From a checkpoint of a small mixture-of-experts model trained on Wikipedia: 13 layers.
Below are experts of layer 5 (counted from 0) of a mixture-of-experts language model. Rows are named router (the router's row for the expert) and show model dimensions 0-127. Each number is 500 + 25 x the weight over its row's rms, rounded and kept within 0 to 999. Numbers have three digits each.
After each expert's rows: a language model's description of what the expert responds to; "raises" lists some tokens whose logits its average output raises strongly, later layers aside. This comes from a sample of Wikipedia text that the model never trained on.

# expert 26
router:496502472500464508511472488503463488502536449474525526485491504474500478492492503454503502504486458486521463469495493465459480525473505518547535538472438493484525535550510499502465519477455476460461463497529501503505482493481515483525524461495538500483524528479511550544492499483461479460460469511517513483512548521488508502459519518506487486499475538501513509520447503506505486496512
Description: Country, state and city names ending a location phrase (Germany, New York, Zagreb, Australia), and final digits of years like 1945.
raises: " named", ";", " called", " they"

# expert 55
router:482518495486487529493478544459469466545517518466503487483504517496507452490488469447460499505480491461538488514525506482466485529481505460534524518461445497525523506507566509494499522473452507497466457500505509474517504478527486517500505519493515465489512493473534514550497489486510475466461484475473489528518529571498537476481505496505473492504486540463532504523503470508496475506499
Description: Line breaks after == section headings == and between paragraphs, plus heading markers and words like History, See, Geography.
raises: "In", "According", "On", "At", "Other", "H"

# expert 35
router:514514496519498551525470514512490471510475532478538533496505513472522492463470504479500511488480467508505495442515492503513505555449493509524515494480482514486537548519545494521473519444502532489474480537488483479491537463510477515522490504504475515511521494511530555484493511470466491460457463497521525509508551535507543506464517492509525476507470516505492491509444443492500519509526
Description: Single capitals or capital pairs inside acronyms, codes and all-caps names, such as DWRK, EBRD, U.S., ChEMBL, COLE.
raises: "E", "M", "G", "F", "-", "U"

# expert 12
router:471473477526507511521484487502487481505533512499502519497489492503521493482476452450503495485509496483527458508527518508502503510459478455554535523491486483525512488548534519580480513483509485450508460469480486513489514488489506498488507516502547514537520522486510519505517530501515516454517435456520513539492550566497510476495494500500505449490473517492486508521450509521520485508532
Description: Accented letters and non-Latin script bytes inside foreign names, such as â in Vârnav, é in Péter, plus LaTeX braces and apostrophes.
raises: "l", "n", "m", "mi", "t", "r"

# expert 40
router:503514484506489523537488526523487493542486493490492541480472502480517461477493485476538464525471486461553467499514534485495508505455489483516510502499473499499528552488536478535476550493522510472478464498519471492493512500493479541506542504516511484528490483531483487486510464510476542465436474473456455506519518534489554507483494523502459474491479511496489491541451497504492469534531
Description: Word-internal consonant pieces like k, kh, sk, ka in non-English names, especially Slavic, Turkish and South Asian, such as Kokrajhar, Murmansk, Rijeka.
raises: "s", "le", "ens", "al", "l", "la"

# expert 41
router:495482484499483565508469489489506456522479499543519500476542497497491458489514520468502509504442456467486519487506510494477477546489497526540528526517490492520524549489524475533476509464475515492458500523482488506512523499509478522470510539504561517493483543515511533528519482465497476499496532518499519450535524556465534532486514503521503481491482509503498516540457495545502486520480
Description: Short lowercase word-opening fragments or consonant clusters such as sp, cc, p, c, f, comp, as in spree, perspective, occult.
raises: "el", "rent", "ave", "ila", "ect", "ending"

# expert 46
router:503539484526484533558460518508502477512486491504498531471543498497472459521519479487441521529464473453519531510507515468510482524476528532518541516499479494524527521532565537524507493459466506472488491530451513516497502460506477510509512507519487506502549504478485514526487512470519498482455494509541528486514510567500544498471520522492514499488517519470506476509466496491508475532505
Description: The piece op or top inside words such as isopods, isopentane, Chattopadhyay, Leopoldt, along with stray spaces and digits in tables.
raises: "s", ",", ".", "pe", "ting", "ous"

# expert 36
router:519497487493469506508452510486521472540498458493504511474503523508524471484484494447503510513480508506519488477509492478507467554502508496517519538492417520533505503516513478553467517437457491425478495499499469517540495460495488494517493485492545466510505493514486537550509504493500527440470493468518514494511547520478506504510521489506507481507514533505530519557495489500520505504495
Description: Prepositions like in, on, from, at, during after verbs or participles, such as located in, broken up in, comes from.
raises: " the", " this", " their", " these", " its"

# expert 6
router:511514471518522522521493514473499487507548538452531516486500534505531482485479511442464485515469467494491506499519506480487494555451499470512523512497487515536490538515516471518514491487483525491483482510505433470545502474507493500520504485514513478524528545471459496551514480491508494476500467522498492486514536562545516494527518546500478472511502517467515492517466479519529448480462
Description: Short vowel-ending syllable pieces inside longer words, after prefixes like re, con, dis, such as discrim-ina-tory, masque-ra-de, ter-ra-in.
raises: "tors", "ke", "ce", "pe", "ze", "sk"

# expert 44
router:479510471507478546525503509528491491541513455488513491478503540459513494518538516477477499510509467486488505508525481463454480516482491507520529497478469491501549533537520499532505478459450523450465452498488501511511491469493523505479510499489536500539476455482522563532464510521449500470452512498494521471530519500497520483496506500513509488472471518506486518523432463495503486516485
Description: Common male first names (John, David, Robert, Howard, Daniel) in name lists, rosters and credits, sometimes as surname parts.
raises: ".", " ", "-", "son", " (", " and"

# expert 4
router:491514478494508520532480549499466460518524485493496507496513506488490465518507505460490521513495463500509459471507513455469483530445516493500545539497441499508541522528553525525482529432506519457471499524504491500519511459505531490491524459513534480561519529506502539507499485493498493488483493470486525529496501534509505489494518535541491453501468529490504506531475475510495464527513
Description: The digit 2 starting a number, mostly years like 2010 and 2017, plus scores and age groups like U-23.
raises: "nd", "0", "1", "6", "5"

# expert 18
router:449486471479517526521488526468495450554489470494497478494496506525495481503485507456509478497490505489520483490504506496479528523501504486501529492518475518524552525508538514509433508452477481480477497480468458500517518465496529520507491466502537459513494509459478538503520501510461531463461495493510536506535534554509471463520534497495502470481469531483529518509451482536512456510504
Description: The prefix un at the start of adjectives, such as unreleased, undisclosed, unthinkable, plus pipes and leading digits in sports and election tables.
raises: "de", "be", "pa"

# expert 3
router:468505461502463551514514510466484479507482435508498533493501518469523455502517502441476478512469494470504468508531519488484489518473496489521507526514505481524526506521538510557475471480509498450469454508514486494528487489506517505501513471498504498540488498482540539517475529492471505482466515473523533502508522569494524486480537510523476464469518503507532506534464447481516482517474
Description: First word pieces of capitalized proper names and taxon genera, split mid-word, such as Ever(est), Burn(s), H(ong)qi, Ana(pisa).
raises: ":", "vers", "st", ";"

# expert 48
router:490479491500483574491492525502478493519473481510512495505498522471490457468529513462490491522486459489503486498504526483479511553450504528502491497479497509505533509520533519542462512460523484481458475525494488496473492473482506503496500511507549509532485476519500537496525516501460503490453480478515526518516561585496536511494516499521498466473512518479524495554455452530512488483495
Description: Single capital letters or short capitals starting a word-split proper name, such as B in Bates, Dr in Dracula, T in Tel Aviv.
raises: "ol", "ell", "ent", "ender", ".", "our"

# expert 42
router:478517483488474513486471528479525475533481511455512532516510486488512520521506512465498522500480494486488471493537512476473537538486480472530525478457463487485493539503544515521528499457465470399464482488537476529506506477503485498481492523507528484562497512455529507527502523518499467450489485512494501494526522514498541489483520545525512461512536513492514496520480492488508491501539
Description: Word-final -y and -ly pieces, such as Taxonomy, regularly, plus colons after infobox field labels, such as Time zone: and Attendance:, and list commas.
raises: " ", " he", " at"

# expert 56
router:485522497492467534503489545523506485549498460460535528515534494494499489504494487461500461517509492492485493492492527527473467521453516510508554484479468508489549536539555503518470508512471475431466453493518529496497489488475506506494472496499509488523508501472515508507483519512478488464495458475486484511504555552463511511497508531532509465486482542528541477510451497488501482523505
Description: Pieces of Slavic, Central and South Asian names and places, such as kov, ić, sky, Khan, Singh, zh, often in sports tables.
raises: " ", "'", " and", ","

# expert 2
router:467477490506496544519490541488493476522492452473522522501505497482511460512500487464470499526486442470512461471523511482483507535472521471537519522467504484483529541519547500531470488457436518461452471495478468481506504468475523513505519468531521474538494502477522531523495501474474519459481485499516510475524533537509511507503535515504512476497483494488524510530458454497532470511503
Description: Head nouns ending institution or event names (University, College, Club, Award, Concert, Arena, God) plus blank cells, digits and line breaks in tables.
raises: "out", "rs", "chester"